Weights of a small mixture-of-experts language model, trained from scratch on English Wikipedia.
Experts: 128 squared ReLU neurons an expert, 2 picks a token, a shared expert of 128 neurons.
Below are experts of layer 5 (counted from 0) of a mixture-of-experts language model. Rows are named up (a neuron's input weights, with its number) and show model dimensions 0-111. Each number is 50 + 12 x the weight over its row's rms, rounded and kept within 0 to 99.
Before each expert's rows: "mostly gets" lists some tokens that are sent to it at least half of the time. This comes from a sample of Wikipedia text that the model never trained on.

# expert 31
mostly gets: " Castle", "aeus", " Worcester", "heim", " Cemetery", "ville"
up0:43 56 37 54 67 48 53 40 46 57 35 25 66 24 50 53 43 16 44 36 45 56 54 43 37 46 50 29 31 60 22 64 50 47 64 46 36 44 58 59 48 57 35 37 21 49 54 61 49 55 67 54 46 43 35 41 26 50 51 23 31 56 66 52 55 47 74 54 47 51 60 47 38 55 29 54 48 40 52 46 52 29 51 38 54 57 70 52 49 50 33 53 58 63 83 62 23 41 43 41 49 39 64 63 31 50 32 76 55 67 52 48
up1:50 63 48 37 45 52 74 47 56 41 56 34 38 23 51 55 47 50 40 41 33 58 59 53 31 64 34 49 41 54 67 26 58 67 36 57 78 29 70 53 59 56 53 64 43 46 40 46 53 61 56 51 56 32 24 29 43 55 41 51 69 44 58 46 57 75 40 72 37 47 39 37 50 28 58 26 55 47 50 41 38 40 42 54 60 40 44 38 56 40 39 45 26 48 45 57 38 66 40 35 61 45 56 49 45 42 30 17 51 66 28 45
up2:39 61 68 54 51 16 51 46 58 36 48 47 27 58 54 37 49 44 45 62 55 36 59 49 67 41 66 49 21 39 59 71 53 39 61 48 63 54 65 49 45 52 32 58 63 42 44 41 54 41 59 50 43 47 82 52 58 34 37 30 55 61 57 43 61 29 56 43 40 27 37 68 56 40 66 56 43 43 61 35 54 54 70 61 71 44 47 39 42 43 34 71 62 52 60 50 45 39 37 59 43 57 36 39 41 62 61 59 50 51 45 53
up3:65 39 54 53 63 46 40 54 42 52 50 29 44 41 63 53 61 40 44 21 49 47 54 30 58 60 68 24 43 28 57 49 50 57 57 58 62 22 53 37 51 52 51 51 48 45 54 37 65 51 53 27 54 51 63 78 48 41 60 35 51 59 53 42 40 52 61 35 58 46 36 38 48 32 43 42 54 60 52 41 56 38 49 64 52 61 62 47 42 45 59 36 50 54 75 27 41 38 43 58 40 52 56 40 55 56 17 46 27 43 46 71
up4:49 57 49 53 42 29 73 37 65 45 43 46 42 38 56 45 38 52 54 70 64 61 55 36 80 64 56 48 66 15 62 50 37 49 58 60 60 59 59 49 26 71 55 57 52 34 55 64 66 58 52 49 79 53 51 54 43 58 50 54 45 52 65 48 37 46 52 39 53 73 66 59 41 44 28 36 37 70 61 59 49 31 38 76 42 64 59 62 57 77 51 32 56 71 48 39 60 45 31 52 54 54 43 56 55 36 52 53 41 61 66 52
up5:49 54 46 48 64 58 74 78 37 62 49 40 56 37 51 61 52 34 40 18 60 56 52 60 60 50 47 46 32 24 46 43 34 49 47 50 59 48 58 26 40 68 47 57 47 47 53 57 64 59 53 47 54 46 74 59 56 46 54 19 37 77 65 41 38 60 51 35 67 37 30 57 54 53 33 29 27 57 40 33 52 52 37 78 45 50 56 57 59 47 57 39 51 59 47 56 18 52 67 34 56 63 30 60 25 46 54 42 06 58 60 77
up6:51 63 75 48 59 56 49 53 47 51 35 34 59 22 47 50 55 65 44 45 16 40 44 47 48 64 46 44 70 32 51 41 50 58 36 41 46 59 35 58 56 52 59 32 42 45 48 67 42 42 49 45 64 72 74 44 60 64 43 58 48 69 53 40 73 43 59 45 42 20 54 78 40 52 41 30 65 48 55 47 60 41 65 52 70 40 56 62 53 62 46 59 69 45 57 49 62 43 38 58 33 37 58 38 38 40 59 63 47 52 48 59
up7:48 36 44 45 64 58 55 53 26 50 57 20 42 43 56 51 52 28 39 29 43 64 53 49 54 60 49 70 64 26 37 43 63 79 51 55 53 47 34 39 44 39 44 50 51 42 60 47 52 45 46 40 68 50 47 74 39 55 69 41 46 53 54 37 37 43 78 40 66 53 27 61 45 54 47 28 52 67 57 33 48 51 47 61 59 56 68 48 55 50 52 55 48 41 50 41 41 45 50 42 44 57 44 35 53 50 49 61 50 44 62 61
up8:72 63 63 45 64 68 55 49 42 50 67 55 58 61 42 48 48 56 52 46 46 83 48 37 43 52 72 63 50 50 54 39 49 46 29 34 69 50 35 46 38 62 46 56 73 48 32 27 45 54 48 51 66 65 41 69 52 38 38 55 44 54 54 49 24 46 37 57 48 45 48 46 49 39 32 63 73 58 45 35 51 23 43 40 42 63 58 51 47 63 45 65 55 51 42 59 71 48 71 61 54 48 62 39 54 41 29 46 50 38 32 42
up9:67 61 53 47 48 38 67 51 40 40 31 45 41 28 45 53 70 33 49 53 47 56 70 41 50 66 42 56 40 31 51 58 57 53 43 69 41 17 30 37 41 60 48 35 52 47 52 45 66 50 52 46 60 54 48 72 45 58 53 44 29 48 59 29 58 61 74 50 58 48 53 52 36 41 67 33 37 55 47 49 53 29 40 38 42 58 76 38 57 73 40 56 20 51 58 44 38 58 62 53 42 57 48 43 38 37 48 51 52 39 57 57
up10:39 41 56 48 37 61 45 42 45 67 45 37 63 42 70 36 49 48 61 57 36 63 46 50 40 49 46 79 42 49 48 41 48 72 46 51 58 59 43 48 60 59 55 52 42 43 57 38 58 20 47 30 49 54 64 60 60 57 98 43 44 67 44 67 56 44 41 60 52 51 56 34 61 45 41 53 52 52 54 36 61 63 60 42 44 38 43 54 36 67 42 38 43 54 40 53 62 59 14 38 51 71 39 40 47 50 52 52 66 59 53 40
up11:46 28 25 35 41 51 47 71 25 46 59 54 63 64 36 51 46 43 57 40 42 52 49 42 64 49 70 58 42 31 43 38 57 47 43 56 52 61 23 36 34 47 40 33 49 66 47 25 56 41 31 36 69 46 40 47 40 43 33 64 63 65 41 51 54 50 57 49 45 21 54 57 33 41 58 45 45 39 46 45 55 57 49 57 58 45 54 61 35 24 60 55 40 34 57 56 49 51 49 35 57 53 61 33 63 54 07 35 51 21 34 54
up12:70 53 69 28 59 51 62 48 45 52 65 33 46 24 40 70 35 38 52 47 32 46 52 54 66 58 41 51 61 67 48 62 61 78 38 68 54 21 49 34 53 56 41 51 73 34 45 49 63 39 43 32 51 45 55 77 57 45 52 46 48 35 42 43 49 43 51 45 44 51 52 54 53 37 45 37 52 55 64 37 58 71 36 70 56 34 42 54 44 68 58 40 37 42 36 59 21 37 57 49 35 60 38 34 63 38 25 50 27 42 45 65
up13:48 51 58 50 54 30 74 42 57 48 68 36 53 60 46 51 40 60 42 49 48 50 51 48 52 45 62 45 47 29 54 52 55 37 74 24 52 45 46 56 48 58 52 70 38 66 29 56 51 45 43 59 48 37 62 61 40 48 58 51 62 54 70 50 33 44 40 59 43 33 31 45 64 61 43 29 31 74 60 53 37 37 77 57 57 39 63 47 34 44 52 58 84 34 31 58 40 38 62 49 46 56 44 53 25 42 55 60 43 37 58 40
up14:59 69 49 40 58 29 51 59 32 48 53 50 67 52 43 72 60 41 45 44 40 71 56 58 49 45 46 44 59 45 44 58 51 55 58 61 59 28 59 26 34 59 64 45 42 39 40 49 34 21 56 59 65 65 48 50 45 42 52 44 43 58 43 30 38 48 67 54 65 30 30 65 39 42 50 47 35 65 31 43 76 56 42 52 64 56 60 41 61 49 61 39 55 41 24 39 39 57 39 52 55 53 44 45 55 41 42 48 28 35 40 78
up15:59 40 57 33 70 47 68 46 24 63 47 37 45 38 56 47 71 37 41 12 52 64 45 32 59 77 58 58 58 57 42 51 54 51 56 64 63 39 53 34 40 44 52 38 42 55 51 47 58 31 57 43 71 44 61 70 44 40 56 45 61 48 50 38 39 57 81 45 55 41 54 56 30 44 51 30 45 58 43 36 49 60 46 64 43 59 52 36 50 46 73 46 48 45 44 38 41 51 52 53 31 66 52 28 42 50 30 38 46 51 63 57
up16:55 42 56 60 51 48 48 44 19 62 50 49 29 38 54 72 64 51 53 57 35 62 45 34 66 54 50 49 55 62 43 50 61 56 48 59 72 36 67 71 46 51 56 58 53 19 46 50 44 41 60 51 49 37 45 37 34 37 59 57 36 46 31 25 54 39 58 47 53 51 40 61 51 44 50 46 31 35 57 46 61 57 51 43 44 55 74 53 36 56 41 55 42 36 50 50 56 58 68 36 40 64 52 31 46 49 36 38 49 33 58 54
up17:54 61 48 62 55 35 73 62 44 56 51 24 35 35 38 40 59 36 40 51 57 59 66 45 58 53 71 51 57 47 52 56 62 70 44 43 49 44 60 64 51 71 31 69 53 58 56 13 49 47 53 53 49 33 49 68 54 32 48 52 65 62 59 35 44 68 76 34 37 41 50 58 54 52 53 57 46 53 42 47 57 62 55 59 37 58 60 36 54 37 53 55 34 32 51 32 33 39 55 64 40 39 46 43 55 44 59 66 59 49 50 57
up18:50 51 65 30 54 46 68 40 43 54 44 28 36 27 53 53 36 49 72 41 41 61 60 34 42 64 58 57 44 48 31 59 50 66 32 73 77 33 48 38 50 60 42 53 40 44 49 49 50 60 61 50 62 56 61 63 60 26 64 55 37 47 56 31 48 56 51 50 62 51 31 49 35 41 42 22 50 50 30 22 54 47 49 50 28 51 59 41 53 51 45 61 23 50 45 42 48 37 51 52 52 36 41 44 47 49 21 53 51 41 57 75
up19:37 56 59 21 50 55 62 67 36 48 46 43 46 44 56 47 56 45 61 37 33 58 51 55 54 63 37 52 37 24 29 51 36 68 57 54 67 35 60 39 38 54 42 37 39 76 58 51 39 33 58 31 56 43 50 55 47 13 60 18 49 56 47 60 34 44 75 51 63 47 47 55 41 35 32 38 41 65 44 39 55 44 35 60 35 62 47 48 57 51 69 56 38 54 69 43 41 44 55 36 40 48 51 28 39 60 53 67 48 50 58 61

# expert 4
mostly gets: " five", "18", "12", "32", "42", "44"
up0:33 45 32 37 40 63 45 67 52 45 71 45 55 39 37 54 81 31 43 34 61 41 37 53 27 27 37 37 40 57 40 75 50 63 44 54 47 51 18 27 61 54 52 38 33 58 48 62 43 49 49 67 71 39 47 59 33 58 76 51 72 35 45 59 39 46 71 70 37 42 56 48 53 58 58 29 42 46 54 48 52 46 46 40 27 68 48 59 50 75 44 46 35 69 33 44 31 59 40 45 34 51 50 51 66 53 55 59 44 47 57 62
up1:42 75 35 39 49 44 49 63 58 64 60 46 52 47 51 50 62 55 35 55 26 51 55 52 59 47 55 63 64 49 48 46 42 59 50 30 58 59 56 52 40 57 12 56 41 63 47 40 41 52 35 57 49 71 55 59 31 53 62 54 73 41 59 42 32 54 39 47 61 56 37 56 52 49 23 39 50 43 46 37 68 47 20 51 57 46 45 48 42 50 55 70 62 39 45 28 33 67 45 20 45 59 45 56 39 46 57 60 26 36 45 70
up2:47 64 55 38 69 53 59 54 42 44 29 63 40 57 45 56 55 53 65 28 35 41 49 43 49 87 68 62 62 49 44 46 53 49 39 64 54 53 59 37 57 59 51 58 45 41 55 32 43 47 58 37 47 62 71 44 28 57 54 52 45 56 48 32 74 52 40 62 82 65 59 44 42 50 61 59 41 39 48 59 39 56 47 49 72 18 59 35 30 60 49 55 53 34 42 42 48 69 45 71 55 24 40 23 42 72 42 57 41 35 50 63
up3:34 74 46 49 46 63 39 65 52 66 28 54 60 58 56 40 71 51 47 20 50 39 47 57 42 54 58 57 68 58 56 50 47 53 54 33 56 42 43 36 55 61 18 52 31 42 47 47 47 55 47 56 59 72 34 36 27 56 52 54 56 43 61 51 43 39 47 62 66 50 42 29 37 44 41 25 65 64 42 59 63 48 22 57 43 59 37 59 47 50 35 51 45 51 42 52 24 40 48 39 61 83 27 45 79 66 32 59 43 37 37 64
up4:51 58 49 46 56 41 46 63 49 77 58 67 30 55 75 47 43 48 25 56 41 47 49 79 53 37 56 57 49 48 48 75 43 46 71 41 48 52 56 37 48 70 54 53 44 65 64 36 49 21 41 67 65 60 32 48 54 56 39 61 54 55 56 57 48 54 57 51 51 57 26 67 60 49 56 58 51 59 49 64 37 48 51 66 46 65 39 57 24 44 75 52 54 39 49 41 40 52 44 35 55 70 56 54 42 53 52 48 56 39 38 49
up5:50 38 43 57 34 39 50 39 56 45 62 40 41 39 43 56 58 55 47 30 54 41 45 61 51 35 58 26 40 54 45 52 58 48 55 30 36 48 58 50 59 61 60 56 41 38 60 38 45 53 40 37 50 34 43 67 57 48 53 34 33 41 54 62 56 34 25 51 34 60 42 47 56 56 59 45 37 67 50 37 77 52 71 65 35 66 54 43 43 73 36 41 48 52 64 50 63 81 66 34 44 50 37 55 56 49 62 58 51 48 95 59
up6:53 69 28 52 47 45 73 65 46 51 55 51 79 69 66 45 52 60 38 46 42 43 68 59 60 66 56 41 45 52 74 31 43 44 71 42 57 64 51 37 37 54 62 40 48 50 53 49 46 49 61 53 71 59 60 58 44 45 51 58 61 32 59 34 49 84 56 32 57 40 41 55 50 41 36 27 37 55 60 60 56 41 49 38 62 54 52 41 56 25 57 47 65 44 24 51 53 56 46 47 53 50 76 51 39 53 60 39 51 35 47 63
up7:64 70 56 64 60 51 39 75 53 53 45 54 61 51 61 50 57 38 19 24 45 51 24 53 36 59 38 45 57 40 37 45 48 60 47 54 46 47 26 24 59 50 57 42 54 48 57 52 60 51 36 54 55 39 30 38 31 48 61 36 65 58 56 25 61 34 47 46 43 65 55 51 40 44 51 33 60 60 57 37 32 46 48 57 68 56 45 51 65 40 53 33 42 41 55 59 43 31 43 51 49 69 26 35 45 56 50 47 57 48 47 52
up8:65 57 44 54 76 63 61 77 51 51 50 58 53 59 48 64 51 50 43 13 64 58 51 64 46 43 40 29 49 27 64 78 33 37 41 59 58 49 68 28 31 46 51 71 40 66 56 40 42 58 31 70 36 67 44 33 49 50 47 42 45 42 45 33 66 51 52 21 62 41 31 62 50 64 56 38 43 54 47 04 32 48 57 75 41 59 56 43 36 39 34 45 47 45 42 36 53 33 55 59 64 56 48 44 40 41 30 40 52 29 58 66
up9:60 49 36 60 48 55 44 42 38 49 42 49 50 32 40 40 46 42 52 38 55 49 49 47 48 51 54 34 58 49 41 43 41 72 47 35 74 39 45 62 66 43 54 21 47 57 70 44 48 48 53 41 55 58 40 65 46 65 57 44 42 35 61 53 46 49 78 55 56 51 62 52 44 64 40 54 67 58 52 62 53 42 47 55 57 49 44 50 64 37 55 31 75 32 23 52 60 66 53 35 34 52 55 28 61 46 53 61 48 55 52 47
up10:64 38 46 55 59 48 41 43 32 55 30 55 50 24 48 60 43 26 47 45 42 32 35 52 41 57 33 47 41 55 57 63 42 50 38 60 46 27 55 70 49 39 61 51 59 68 46 46 65 57 35 55 35 47 63 47 56 52 47 41 43 54 52 64 23 54 76 58 47 47 63 45 18 56 52 52 41 42 44 53 60 47 55 49 43 64 35 42 80 66 70 63 49 46 42 52 62 53 91 58 62 43 53 43 39 64 43 47 51 65 43 17
up11:63 34 25 44 39 57 55 80 48 44 52 49 70 67 32 48 64 54 38 32 61 56 68 44 29 66 46 64 41 51 60 86 39 57 64 57 67 42 28 30 52 37 28 35 50 56 70 34 48 54 59 50 75 71 49 48 48 46 65 65 68 38 58 54 49 48 55 64 57 42 36 44 46 50 50 38 61 44 41 32 25 40 44 35 31 71 41 51 41 76 40 44 45 54 38 58 41 64 44 47 46 52 58 60 77 48 40 60 73 29 47 62
up12:50 71 28 40 48 44 57 12 56 60 54 57 25 43 53 43 58 45 54 48 47 73 57 36 58 41 66 46 61 54 41 73 52 53 33 64 63 48 42 50 64 62 46 30 42 44 53 52 56 40 32 67 35 34 85 36 38 66 54 36 60 37 46 38 48 44 51 38 55 55 57 29 46 49 52 56 56 42 61 58 64 56 39 46 71 58 43 49 78 37 40 46 36 57 59 55 40 55 42 55 67 31 49 55 53 55 48 60 15 75 50 40
up13:31 39 66 56 46 33 59 60 49 55 44 55 45 30 46 65 52 58 39 55 31 48 57 56 71 53 61 34 41 47 49 40 53 53 45 45 39 49 48 47 54 51 42 54 53 65 71 51 41 38 60 42 58 47 55 64 79 54 45 56 49 51 31 58 35 50 54 57 36 55 39 74 64 43 56 41 24 75 46 41 60 52 61 52 36 41 67 46 36 31 36 39 43 48 38 43 45 43 47 59 18 64 46 34 49 30 62 50 53 39 46 46
up14:58 73 66 65 30 44 33 34 45 25 58 49 58 36 56 48 42 43 64 44 61 55 40 54 46 78 27 42 32 54 56 42 48 44 33 44 50 48 31 66 53 84 51 41 29 43 58 48 70 54 75 39 66 66 47 36 49 65 86 13 28 69 56 32 48 48 51 64 57 45 26 52 60 28 57 49 56 53 45 66 47 71 46 51 53 57 76 51 66 39 48 53 34 26 52 60 64 60 50 49 61 33 55 42 35 76 74 72 61 63 66 48
up15:61 50 51 39 27 52 53 71 68 56 37 48 45 50 40 41 48 46 44 46 60 48 51 49 38 60 62 46 55 45 72 82 41 48 51 51 78 47 43 41 64 64 46 58 38 39 79 30 59 54 66 36 57 52 38 60 36 57 62 47 74 27 38 29 46 50 64 60 52 37 30 54 58 60 49 55 42 57 56 50 62 35 44 47 58 62 59 54 60 53 72 52 40 50 44 43 60 42 30 42 60 43 61 52 55 72 25 66 44 35 51 56
up16:58 46 70 33 64 51 50 61 50 65 69 62 46 31 64 55 24 38 52 17 54 27 66 47 43 54 36 42 56 58 55 75 43 60 48 57 43 28 47 53 69 49 47 66 56 50 62 29 47 62 51 65 47 38 59 52 39 53 60 42 46 64 36 63 52 46 67 50 50 34 58 48 45 55 62 69 58 31 47 62 65 51 31 43 59 61 47 52 52 78 62 68 55 22 43 40 37 82 42 50 42 40 55 49 33 56 31 79 33 32 49 35
up17:49 47 41 22 51 65 55 71 45 38 55 63 49 41 34 63 51 43 40 49 55 58 58 57 60 52 44 58 45 58 50 64 47 52 70 60 55 21 34 39 61 59 43 41 57 49 56 44 45 58 60 53 75 77 61 77 46 47 67 52 61 22 78 65 53 62 42 64 59 52 32 53 51 52 59 47 44 44 46 48 64 51 36 45 36 81 41 42 36 76 33 72 20 58 54 45 38 44 59 44 33 58 47 66 51 61 43 53 65 37 54 57
up18:38 44 63 43 30 58 49 42 58 56 76 39 42 45 39 45 63 27 49 15 36 38 40 51 57 69 53 42 54 52 24 38 48 42 36 28 56 70 39 52 31 55 69 23 26 73 35 54 51 44 47 36 61 41 73 45 52 63 60 58 67 56 42 67 51 54 49 55 53 22 55 53 44 38 39 30 22 36 46 47 46 47 34 36 31 61 51 55 43 72 57 44 52 43 48 44 44 47 56 39 34 58 59 44 47 47 49 54 48 58 65 65
up19:64 76 46 64 63 52 52 52 50 58 60 49 28 63 47 65 66 36 26 45 30 31 41 37 41 69 29 40 40 41 44 24 45 46 40 42 52 76 29 51 57 29 66 23 61 32 48 49 47 46 34 59 51 55 32 55 27 59 47 49 62 56 46 30 62 53 38 49 32 54 46 42 53 63 42 38 39 47 57 32 54 52 40 52 43 31 53 55 29 50 59 61 56 66 49 47 60 46 63 57 59 45 52 44 46 61 46 55 42 47 53 52

# expert 23
mostly gets: " Regiment", "VP", " Battalion", "ES", " &", "LP"
up0:51 57 65 50 76 51 44 43 47 77 60 50 26 60 30 58 49 36 63 40 45 43 35 39 70 40 53 60 60 31 60 43 43 51 57 42 58 62 72 38 61 43 50 19 61 48 61 48 60 44 35 65 75 42 40 42 45 24 48 59 59 66 44 52 34 41 66 42 52 45 56 70 45 44 28 47 47 66 46 36 31 63 54 59 22 57 52 55 60 82 62 57 55 60 59 38 39 33 41 50 55 38 32 53 63 60 49 60 53 40 42 65
up1:52 47 59 40 53 56 65 56 48 48 30 55 55 37 43 69 51 40 52 41 48 68 62 71 50 62 42 61 52 38 62 63 61 61 41 45 46 54 46 64 57 37 46 47 32 51 37 32 55 39 66 51 63 50 63 62 53 56 46 45 61 49 42 67 63 36 53 42 58 42 64 60 50 45 41 46 47 39 50 40 53 59 58 58 54 35 74 56 31 52 47 46 53 60 58 53 40 49 63 58 37 43 46 43 35 64 37 54 52 48 36 46
up2:44 47 50 34 54 37 45 50 41 46 57 11 64 32 47 61 88 67 57 60 40 49 55 60 63 32 38 62 70 43 60 42 39 70 62 44 49 55 37 51 61 50 56 40 43 71 36 52 55 40 42 42 38 62 79 64 48 46 77 24 50 48 48 42 55 61 47 41 43 49 34 51 51 48 44 44 58 38 57 45 60 38 46 36 39 63 75 51 18 54 50 33 62 51 41 45 41 62 72 47 42 61 53 50 30 30 57 47 42 50 38 68
up3:52 59 54 32 60 31 66 49 46 44 58 25 63 47 48 47 63 46 64 42 41 76 50 45 82 84 48 52 50 48 46 35 55 53 55 55 55 51 51 49 49 45 30 43 54 47 60 50 51 42 45 50 56 40 63 76 52 42 56 52 44 50 48 53 51 49 54 45 85 62 44 55 51 50 23 39 24 67 20 43 59 42 30 52 53 49 84 41 46 67 58 52 33 62 54 46 43 48 41 41 51 57 51 48 38 51 39 55 15 42 59 65
up4:29 40 43 66 62 32 47 60 40 36 26 43 40 52 54 51 61 47 59 16 53 50 67 61 62 58 50 53 51 46 50 53 59 74 50 79 53 34 67 58 67 32 38 30 50 49 37 37 46 53 48 41 60 60 64 50 55 41 71 55 36 50 46 34 41 45 78 40 58 50 71 71 33 50 35 42 34 52 56 64 43 44 60 53 39 51 60 42 43 51 65 36 55 47 57 56 28 33 39 51 49 61 71 45 35 50 20 55 39 45 47 64
up5:45 36 62 37 40 53 41 57 44 48 69 57 66 41 29 65 59 49 60 54 57 40 35 56 44 47 49 39 57 51 43 39 40 48 46 37 71 64 64 43 50 91 53 34 63 61 33 41 58 57 31 50 57 56 50 52 36 45 61 50 44 43 58 52 53 61 51 30 61 56 62 44 28 55 45 45 51 47 65 48 43 42 56 48 73 50 36 56 55 58 52 53 49 47 51 59 56 59 63 24 42 62 59 55 38 49 44 49 39 62 56 64
up6:39 30 44 62 44 33 62 59 52 34 31 49 39 38 57 57 46 37 67 34 34 39 65 58 49 71 63 53 60 49 36 50 44 57 53 54 46 20 33 47 57 58 45 39 43 48 49 42 38 43 36 51 51 52 54 43 55 43 80 49 55 40 36 15 40 55 61 35 65 37 55 56 46 48 40 53 49 59 58 49 51 32 39 59 29 59 72 50 42 61 54 47 56 34 57 49 48 19 44 56 50 47 56 37 31 58 37 47 39 24 58 77
up7:48 49 52 52 53 36 35 55 64 61 43 39 43 48 57 53 48 46 38 25 47 45 39 35 65 77 45 50 39 19 38 45 56 64 63 67 69 39 44 41 49 61 51 54 41 45 47 39 41 42 64 35 52 23 51 61 59 41 79 27 48 46 28 48 48 51 55 54 67 45 33 68 42 45 34 47 29 70 41 39 54 51 47 49 49 65 61 36 45 50 52 45 57 33 65 31 45 41 38 50 45 63 53 40 44 48 25 71 29 49 46 71
up8:45 60 54 47 69 31 61 60 50 52 47 26 48 42 32 50 47 32 34 37 43 70 49 45 67 57 57 50 42 33 31 56 70 70 68 64 53 49 45 37 46 50 52 46 34 50 47 42 59 40 36 54 80 44 43 74 43 51 64 37 45 59 64 37 30 44 52 40 67 47 31 54 47 42 25 59 32 55 36 34 60 52 47 64 51 67 69 38 55 59 70 63 47 30 55 39 48 40 46 49 30 47 58 20 43 29 36 56 38 40 59 85
up9:68 32 60 31 70 61 59 63 49 37 35 50 45 33 49 60 37 37 54 56 61 48 45 50 39 58 67 61 43 56 54 62 41 50 33 70 69 38 21 44 44 52 34 08 41 56 49 63 54 54 33 39 63 57 63 50 51 38 57 51 52 62 59 38 48 57 42 38 39 36 35 50 11 50 68 54 74 36 58 60 34 45 47 53 60 61 46 39 23 51 36 46 36 51 45 57 61 59 73 16 51 40 71 45 33 50 49 49 55 41 63 58
up10:28 38 60 41 71 47 53 41 56 60 56 27 47 36 49 59 55 50 47 48 47 64 52 45 59 48 66 57 51 30 23 51 54 62 65 54 62 36 38 41 55 49 27 46 46 49 48 39 34 38 56 42 63 42 66 62 45 36 66 43 44 49 55 52 24 45 69 41 77 49 53 56 43 41 31 37 34 66 53 28 57 53 41 64 48 76 59 40 51 59 63 45 35 32 56 24 45 35 48 51 51 55 43 38 48 43 32 48 49 41 64 60
up11:56 67 51 34 51 33 62 61 49 52 56 49 56 69 40 58 55 37 45 33 57 50 51 36 64 78 50 61 50 36 55 53 50 69 61 64 53 41 55 30 55 46 29 44 45 39 50 37 50 45 58 45 60 54 51 77 50 36 60 54 51 47 59 47 32 40 55 40 80 39 53 78 41 50 32 47 45 73 35 30 59 62 36 46 45 70 67 40 38 61 54 49 39 44 45 30 42 49 45 50 38 42 58 37 50 49 49 66 38 47 43 56
up12:57 64 40 40 48 65 57 47 58 47 65 50 32 48 45 34 58 43 84 34 49 56 72 34 72 65 58 41 60 45 56 56 44 56 28 32 66 65 53 53 35 44 54 21 47 30 35 55 40 41 47 52 53 50 36 50 40 33 53 41 51 55 35 22 38 46 65 36 55 34 46 78 56 52 49 32 65 41 43 63 61 43 39 37 64 51 60 61 54 79 54 46 57 53 48 59 59 67 65 35 47 43 44 50 55 56 45 57 22 40 27 52
up13:62 38 60 55 45 36 43 58 42 31 48 69 40 67 59 43 36 51 77 47 70 44 48 56 56 72 48 52 61 46 38 38 50 41 54 49 37 63 52 30 44 63 75 51 37 50 42 28 61 57 62 41 46 41 40 30 30 53 43 41 63 53 38 39 51 52 52 57 43 39 30 51 31 38 52 47 38 58 60 41 47 72 43 58 61 60 68 47 13 27 43 28 30 56 52 57 53 41 19 60 58 53 46 29 68 60 38 60 50 40 50 60
up14:70 42 57 52 42 64 44 34 58 43 56 56 61 44 57 46 44 40 75 58 45 55 40 49 64 66 60 46 51 47 12 33 39 37 43 39 68 40 47 50 51 42 48 63 46 22 35 54 41 63 25 73 61 35 49 40 49 47 53 52 23 35 58 32 44 51 48 52 63 63 31 42 40 36 31 39 62 40 43 40 57 34 43 61 56 41 57 60 72 31 45 40 36 44 49 44 48 39 30 46 64 59 54 24 54 33 42 65 43 46 51 61
up15:32 53 47 42 57 39 46 55 54 50 37 35 61 46 48 69 67 36 39 39 49 55 41 61 68 47 42 31 46 34 39 70 43 63 39 59 57 46 48 17 39 59 25 53 49 32 58 28 57 46 44 50 54 59 55 77 58 54 51 34 27 45 53 40 38 50 72 16 67 54 41 60 41 39 47 45 36 60 38 37 56 60 46 44 73 66 69 38 17 52 56 51 42 57 55 49 48 50 41 42 42 58 44 57 51 53 36 53 42 50 62 54
up16:48 47 61 57 39 22 51 57 43 75 67 53 43 48 61 73 57 63 75 35 44 63 59 59 56 52 59 52 53 62 30 45 46 56 53 55 66 43 46 42 54 55 41 37 41 50 57 39 47 32 49 38 41 43 38 45 66 49 37 39 63 37 34 34 58 52 46 36 48 65 23 47 57 38 41 55 44 43 59 42 72 54 66 48 67 54 50 54 49 49 44 53 53 59 58 48 56 78 25 50 48 59 42 50 19 61 36 38 47 46 56 50
up17:25 46 56 47 42 53 31 45 54 41 73 24 46 42 51 55 58 64 47 43 45 63 58 37 51 45 47 63 60 58 54 37 36 82 30 49 67 50 26 44 42 56 63 51 30 65 49 42 50 51 44 38 63 28 60 74 44 62 57 55 35 54 60 47 38 49 56 67 38 46 39 56 40 22 48 30 45 48 42 38 41 47 64 44 73 64 66 55 37 42 57 41 37 42 44 36 58 55 52 32 43 39 31 43 51 61 51 57 37 35 71 57
up18:85 53 67 51 38 45 55 53 55 46 54 39 29 59 52 43 45 37 55 69 44 39 44 40 48 49 53 44 19 56 34 55 39 45 53 49 57 70 39 70 20 85 48 14 65 54 60 49 68 60 46 29 51 46 50 41 34 49 56 70 43 28 51 58 48 45 53 38 55 57 33 42 53 57 47 44 46 46 43 61 52 56 46 39 49 50 49 31 59 61 52 44 24 56 46 38 54 60 59 61 49 46 62 47 52 38 66 63 57 55 59 50
up19:56 50 48 22 52 39 48 70 23 48 73 30 37 50 65 43 41 51 40 43 54 58 61 71 54 63 90 20 55 35 48 42 53 46 40 42 61 52 51 25 35 49 48 56 41 56 43 54 48 43 39 43 48 55 39 50 67 59 55 59 29 56 61 45 33 54 58 68 41 51 38 41 66 35 60 51 46 60 56 52 54 69 35 51 27 58 44 17 18 59 59 47 53 53 47 44 16 41 37 57 63 63 50 47 29 25 54 48 54 42 61 66